config.yaml
moe_layers: [1, 2, 3, 4, 5, 6, 7, 8, 9, 10, 11, 12, 13]
init_std_router: 0.0148
beta1: 0.93
Below are experts of layer 11 (counted from 0) of a mixture-of-experts language model. Rows are named router (the router's row for the expert) and show model dimensions 0-255. Each number is 500 + 50 x the weight over its row's rms, rounded and kept within 0 to 999. Numbers have three digits each.
After each expert's rows: "gets" lists some tokens that make up at least twice as much of what it gets as of all text; "comes before" lists some tokens at least twice as common just after its tokens as in all text. This comes from a sample of Wikipedia text that the model never trained on. Tokens count by the router's weight.

# expert 90
router:420356639430541447454330682475617567449496475376493466500551463459504481566585564421553493515475586519518514528546395576484498450453459490444632480476466481389453466555521457438493501491416505500537442479488498512484535467563485541505530518512513628490572530493420528459414488476500524420525537546508478646539536558520489515459433443431485507516537426521481484518651478520454457504479473528470437461566495511466439478547535458465491549538384493519436533448446492470511430453452468547475510577563522507618476470544519510518492511465444488447495526541526484538482525563542502507563474489554454510461511428537463471534460521525504562538539501474412463534552447431472463529468513558572511561515481479471469497538512463525458502513491495493525485549573410476495545546527488
gets: " |", " ", "0", ";", ")", "3"
comes before: " |", " ", "\n", ";", "|", "3"

# expert 120
router:494433482531469471538436535434508488454518541523504468446517508471498532484509592479528519482533593598519546483551426516548562493467514403463521464494443443457378567505564441472522495466503530538519488432413380466485497374636414562460581519514494520478564571537386542505455497469557560420474547522482501544512543502551429462455453469484540485565527415562433407411552501569448437422488432465454479483550592581519483434603529468488440554491488521490463483564432463456628464441401465529447501544484529486495472448593442501564497432491478535480474522514558484505463592519474537498522585449511484595487566514548424409525499573559518505528540460415514467517588507461451460450525488601545573515474492474487493461538554454536485596537475554543408476504551459423549550510568469
gets: " ", "1", "2", "0", "9", "8"
comes before: "1", "0", "2", "9", "8", " "

# expert 126
router:437489557516480447524410573457578544427507515467539427492556499460528559468509550493546511490384559527536552465523465566550542454454483460478641430452413377482420490499488476476523505473475564510521415476440446507504462481551499520464515556550466529437549565554453549477476555491541549482468506492454443603541507524524467460463454479457538483521543357634491431469479428545453508417552448518459467443552503562459451435557540462470517502438469557558383493553430510520513515403498494542507517564534498483546469505561420497488513478488460596417464528552540577477443536541502495499639490450515429518450563450555449475524496473505471565563505417417450438635513441419484473441566518519585518574413483410442467482478516477567503543506412536546455500559550472473594537508542453
gets: " |", " in", " of", "|", ";", ":"
comes before: " ", " the", " B", " C", " S", " —"

# expert 68
router:447426498442507442584471516455571528433511446507515469454548520465584495465540542427561533496471523600583522476503449531482512425481414455423584455462454469458506520553536492408580514474489532372615483466460495423472468466542465549383528515602505522523530544499485594460462493504536563430427480568472430510501553580527489532467458504444507432555570436542451474489520488584472486442425493428394474503566571526433477490582514461461406565461402541526441492586502444457494455466473456532413469511539589443576464452513522554539493470472470558487455540532492597591446569562559521458507549481575428590460503453502427478557481508495467572545478426420469435539543481462463504405513488573534519561502469485494442366565564486504461492621495527530489470520515472448524542525520454
gets: " he", " It", " He", " it", " The", " which"
comes before: " was", " is", " are", " of", " has", " were"

# expert 55
router:458423502503486485596484535414513604493490494482584403469506531478494532416507567447490563476330560523495556478509445518481561449449492473508564472488490413484475494531577488477496552480456529473531483427485474492473529423514435581456535543522503537463548593556515546472532491441523510385499531592453470531479573502561505458433401468461618484500504459518422484425574464509452444429434451496497464485563580491533494481554535466471455556463464552499428458521448516424579476487434454537503488518579571477568523483544488514587468425429478629461444571592499496522448530550573486487585521484525481469489504361625473431492480552495497493475494445480459459471567468471453493446519516489630516579444504450449479480579557429532503566500451534577477394580566468435521543520581479
gets: " (", " ", " in", " of", "%", "^{"
comes before: " ", "1", "2", "3", " the", "4"

# expert 1
router:467491495480483469508492525407566553417543489571554488416526508469527503497500537464535527492435568522599514401487479500497575442418463469405583457445505465471471495524581483437603517501458559478546428439448409449475447419570474530437526505599431552459495525521452545495437508489551601487486530522408441517556553564534477437443417473446514461593511487523447506461497460537465477473467463469494453491510561512473480443543537464452516503471415561489454489541479432425475468523484454539422528531519569463592474515608525569535446514396536526515465550553496514593391592558576575487577547428508486598472548407522386382521455592550473556503503468463521501500523449433472456456564482516512559486455416457493466453565536467525405556527455490519469474535537452434544551580611461
gets: ".", " (", ",", " \"", " that", " In"
comes before: "\n", " the", " The", " that", " In", " He"

# expert 121
router:426490507486487376575457560480522558488512492479520472500563545436557500468611550429517561488466499526594584459474443600514580493477408437495618454452460453480514558542526466415535490469494504369562487462506494466467420450529445527421543536604467499489592502516484586448445488499477623453441492498443418547477506568502507503477442489465522453500552462514428462494592466577466407419432466437401480482556586545457490482591548462480423562490380534511456504573496447443554488429472462553478507564556556461600446437519496526548453465452478518435458534530558582574496558548549545517516574524607453571481493474513489507580505530467400592551492453452452452541543487505472468444538486564489507567534443509497445438513548506533498523545488479570492477533562478429524560521551466
gets: " he", " which", " had", " who", " it", " has"
comes before: " was", " is", " were", " had", " are", "ed"

# expert 29
router:445518513507453503487426578390482610391518523456504431412535563465503560507538565457524493491533537488506543432517499489471493439481504439420585495491475438494507488561486475471505512490409521435585488444414437413469405466518511576466548558584456560519504498522450617440501521504582529458465556480451451518493581511551459442385434475459498478560514501590507435469563441574455481477483503434427456442563500566444419453538502397434524523521513520496479470510465523524538468422473474505436513525528505475539451475533501521546407481397476576471410501613589535526467527566537517428563564506552377517458521425521447509600480518534508505550572485487443464549538456476403526445474531546579559504459411474434434414523509478522449524571477567571420484584541481458520525538595496
gets: "|", " |", " ", "-", "2", " \""
comes before: " |", ":", " \"", "R", " Conservative", "P"

# expert 119
router:449481540511503487516402462451535558423479491444581411451535490469511559485502548465578572486424570480592571444524486521516547462491496404441549451475446455496443581537491492489559491476452557509541478464403485526463457496509454502492549478540481545455501501556479575448501539482523543525474528506478419613578554568516458448492469464457596480524505480544469401473529507513495461490488422471426468449549504543522410432514567450481487530441408494591436487509409485407524449469436507567495574547543549476568490516538467569576420490474474600431404532548538531547436501566578568477567533475520502531448564453556461447546474544549428565550536491482387458540475461400419446522467531559512512532461440385450416457573485473606502536535446567550465535502620445454533607536526436
gets: " |", ":", "-", ".", ";", ","
comes before: " ", "\n", ":", " The", " K", " C"

# expert 41
router:449476481503457386495514541422508482418506492521529403478548519476545575476527504474580531509471490528513500487588492532537510450479501492403554469427456454398413508502526459447539580480425561502479421485493465507454466435613380494488450593487495577494546509545415499449471554486635523496447570520468440580547511547508459397491411456500528508515513402549417481511540491528471480492415411490462482471530527566422475507506479493507424639407398602524486463463416495447519471478539473536492533538508535476608487495535511479588498431441450539441412509491577527543498529526518581374520507462618435544457494467560448473530490524581498567507529462428482475513530378398458476511512551546485511498447477476469469442554564461518452613544477489550487502513516487481557602530497517
gets: " of", " the", " known", " such", " well", "ed"
comes before: " as", " the", " in", " to", ",", "."

# expert 64
router:451477489506465409509395558445510515390487517465507489459539533427558523442506582466573551453497538617526576476500468511564553474493444450431535449435502473490414573573535403491509529493499567440573391488439460483432459433545416605468550511507493510453545578537486534439424548490517550458494515588427493540552551570607466389451474487472559463539534419530479417470570480553473437446454477482463444430546540530446474481553550496454462617442476578471482458559457488458561511441418444574449552528501512442490413520538417495523508507454495520456510493578525488521468517566535514415538530490595508553497596519523456423525488573588510526616502463390487462537580472458493512484529518532573564509483484485428466445553544481516486534516487529526457483544509385453565529515574424
gets: "9", "1", "0", "2", "8", "7"
comes before: "9", "0", "1", "8", "7", "6"

# expert 36
router:446465465440491480496483550422579503387481489511518501485514561430571500452530566444468497471455511573565525442574426521492546382467451407433524435478455484436461483502526502392596540419472551448530440462439458424476461465540478541431516501564510579446553508551505509457488520470545550462452485561474439516483606567569472478449429461458561407592537491529473449453514464615412440427495447432503392473592555535484476486549533461482446515463437547560435483611489397480519463472477482560459535508486572444519439488527495552535461436485481499478495552526524572549458575608549479434555548483542450641481520482501416426500480514546494545513501456432505469535515459452451515454505552534528542512486446397473418406532541458522483558519448532605431448505511471430543506506573435
gets: "\n", ".", " The", "The", "==", "In"
comes before: "\n", "==", "The", "===", "In", " The"

# expert 31
router:372446557466538443441370587406608485334451466397571487507553582439506589475562548443587521401431508474493570449558498548489533470485451461429524420488429430514460518567546455462546509483404488511544445508426495490457502505528482538526478531490462522440566497465474516498513497464495488461462486495465464612487517551575500496466431484470485471543565465512446494429534495545477493479467380503423427493585487494418439528494529490447440519460454519560413495482443439523561481479434518576450554543517591452553463440542496574544421456454442544440477569541562483576468511502518568500536505479557459525434544488551454499578465553504489507524539469470422493513538407478482431474548515547629558519461461494494477457576500528613493516527413475487518547586540494451582511549494445
gets: " |", " and", ",", " the", "|", ";"
comes before: " ", " the", " N", " a", " M", " B"

# expert 111
router:495465513477465484552430498429518573506487462519572484505512504459490540485545598483509547464398582489563614492506479559569571464465473474481532519448423507413427593506598449482566489466457498477495541503467471529510442445536391678487548513459463499519489600525464557451417494462552522449518535569479496518454499537553459498493401479490550464513522491554430428420568484559444461477429519463475474468552566512509509445616513416517477527416470565563420492548461483440484519437480473589482528523567518454602478484494462514590486431389506567418439555519542498545513541509586577490494573474491450531497498438648494459540438527498474508540559436460475457501612464404467420509553534497593650504475478464447449478528497515562480559524498462508403485560534465494507516487532468
gets: " ", "–", " |", ":", "1", " /"
comes before: " ", "1", "2", "3", "4", "0"

# expert 104
router:507444506508511452512432473417502508434495478491517450467515495431514550439549548457500535496495566538494500487602415490493522475454450398450531524472479443429396533558503473471510479422481575453528436492444457471487499372558430579471530548536510507473519541537438495431425494466554546442461573502469441590496506496537464463471438453488558441580528429530513417486514478553446478500457487475501502461587551536484439456596610488421449527485482494568466519528455435415579488483360478552422515613519513477512413489577487499578506537518476571449479513497533495555465557524569546480539566469625463576448519459563454434513406561557535525592524482433409445589559471388481465486482529532546559523474501453488480437602516464487484558510477469575400509483603456434472600537548431
gets: " |", ":", "2", "1", ",", " on"
comes before: " ", ",", "2", "1", " in", "9"

# expert 60
router:411485503524472412532466522438491553479516536447542467456515533499562602419505579472581525464465602524558591442534452606519582454525505475481549443430451450468401582560531496455505569464485575407569414370403475500466479466506409581492511533525520517445564574528413515452451539506496553454482530521440417568530505550599493474458423477464527502502524444502453405521486436511371418427501484455458491465558668520431492420581612437488444536503452518566457473508485494427546481457463477528484539562544520470505451452516446473525474415498483545456460530555538526511458528570504512468588526483509461543412548473512469443560474550552459500568524458482474501501531475492399488488480477537568519551433457467444492420536530483546503506541480541562386467527509424484507561527529453
gets: "1", "2", "9", "0", "3", "8"
comes before: "0", "9", "–", " |", "8", "."

# expert 125
router:353472477487503413587450533465552534448496481483577477521577562488549556478552530445540557481447497511565601487532450593489527459463436456483554411450485503448530505524548411432552494513496494449562490511490432501473447449557463540434514545553445545444572516517515570408464492484466619479410506558418440517490523592549490487489420474510542459574584457519432406484551459601484411465430426441425434484538551503459486502538520438462444545494383519512472472577456436475517453454442467543465518541566511438527493443525519541579468435475484549435451556531539555551481526540515572481502524429569439576480544478524487448600501501518381516528515469445466437568546419427535462423551508528542541524478461466501462446536526506610456525512461474545476473545610484448586538569551427
gets: " and", " that", ",", " he", " which", " to"
comes before: " was", " the", " is", " he", " been", " a"

# expert 103
router:398479623458547506479332593370565532433560489433539380451518494485535661538522530484573557457454496512479493445557432520523549511473436483459606498497439534463503518548505467472555564480418478464542458496397456502400453503498527513507449612534470577511535541500466536423469548495509528463475488567469492544484528492502461464519430513400564512498491449522468445461522439473451481422504509512429463424508539523471412417500498402479439570440468499536467421518471485484533437438514481517445603522522519488496503468508467511587483512429403503501469581644523522517426470521569552484536474481586461524499534475510457444553422557469502566514540494449425424547604486498425458521475509508526541463511487421380480504559496483567514537491492551498465476534498450477538554584526426
gets: "1", "2", "0", "3", "4", "5"
comes before: " |", "0", "9", "1", "4", "3"

# expert 82
router:468483488474513415520410487470502513447520527485555487520539568456531553426470541474528564485378539515590516456559460557506590402498505429392565459476449458458471565536569457447577536486457498491525420454452483492417418448533447520458539544530447550441514506536460487480499560482505537474429556534462421537526544557542494502459444473481534479508560484550469421455516459546461476465508398434429458483527489531457468420548499464438466580478435537511454489488431485495543397463430519580441590514576518441565429454601531542523389452472472532459414556585521540579421554528536531504503515405545486521399551444519438476531498618486409527547552426528467461529538423470466436455529525575568541527464453466508472496578535469572460585530473526567493496561577419459541536561616457
gets: ",", " and", " as", " was", " is", ";"
comes before: " the", " a", " and", " which", " he", " but"

# expert 30
router:467460461508456481514473515423540579456495512459504501467498480406534487450512562491495554456474540553520502428548438565568489464462491438495503445465458485475438515564573454421583514475430551479506459473483420436463513434646431537488515514535506561464559543603469568490395502460494560475438568544477421552491510523494461493425435463486550475567502474588430449435547479594466455420501451496508488506632567587484465465582569415444462543458522503526439497576408455470576487442392473555396516575497558459565502450602471508525475467469500586482514543540532501496476526507498516471536586489521534570495537535578475403480505556538495532532545446420513500519531475432461479417586542510544568493467457387455501500564532405513481570520419480540366448522594495421551543513549493
gets: " in", " the", " ", " on", " at", " for"
comes before: " the", " ", "1", "2", "9", "0"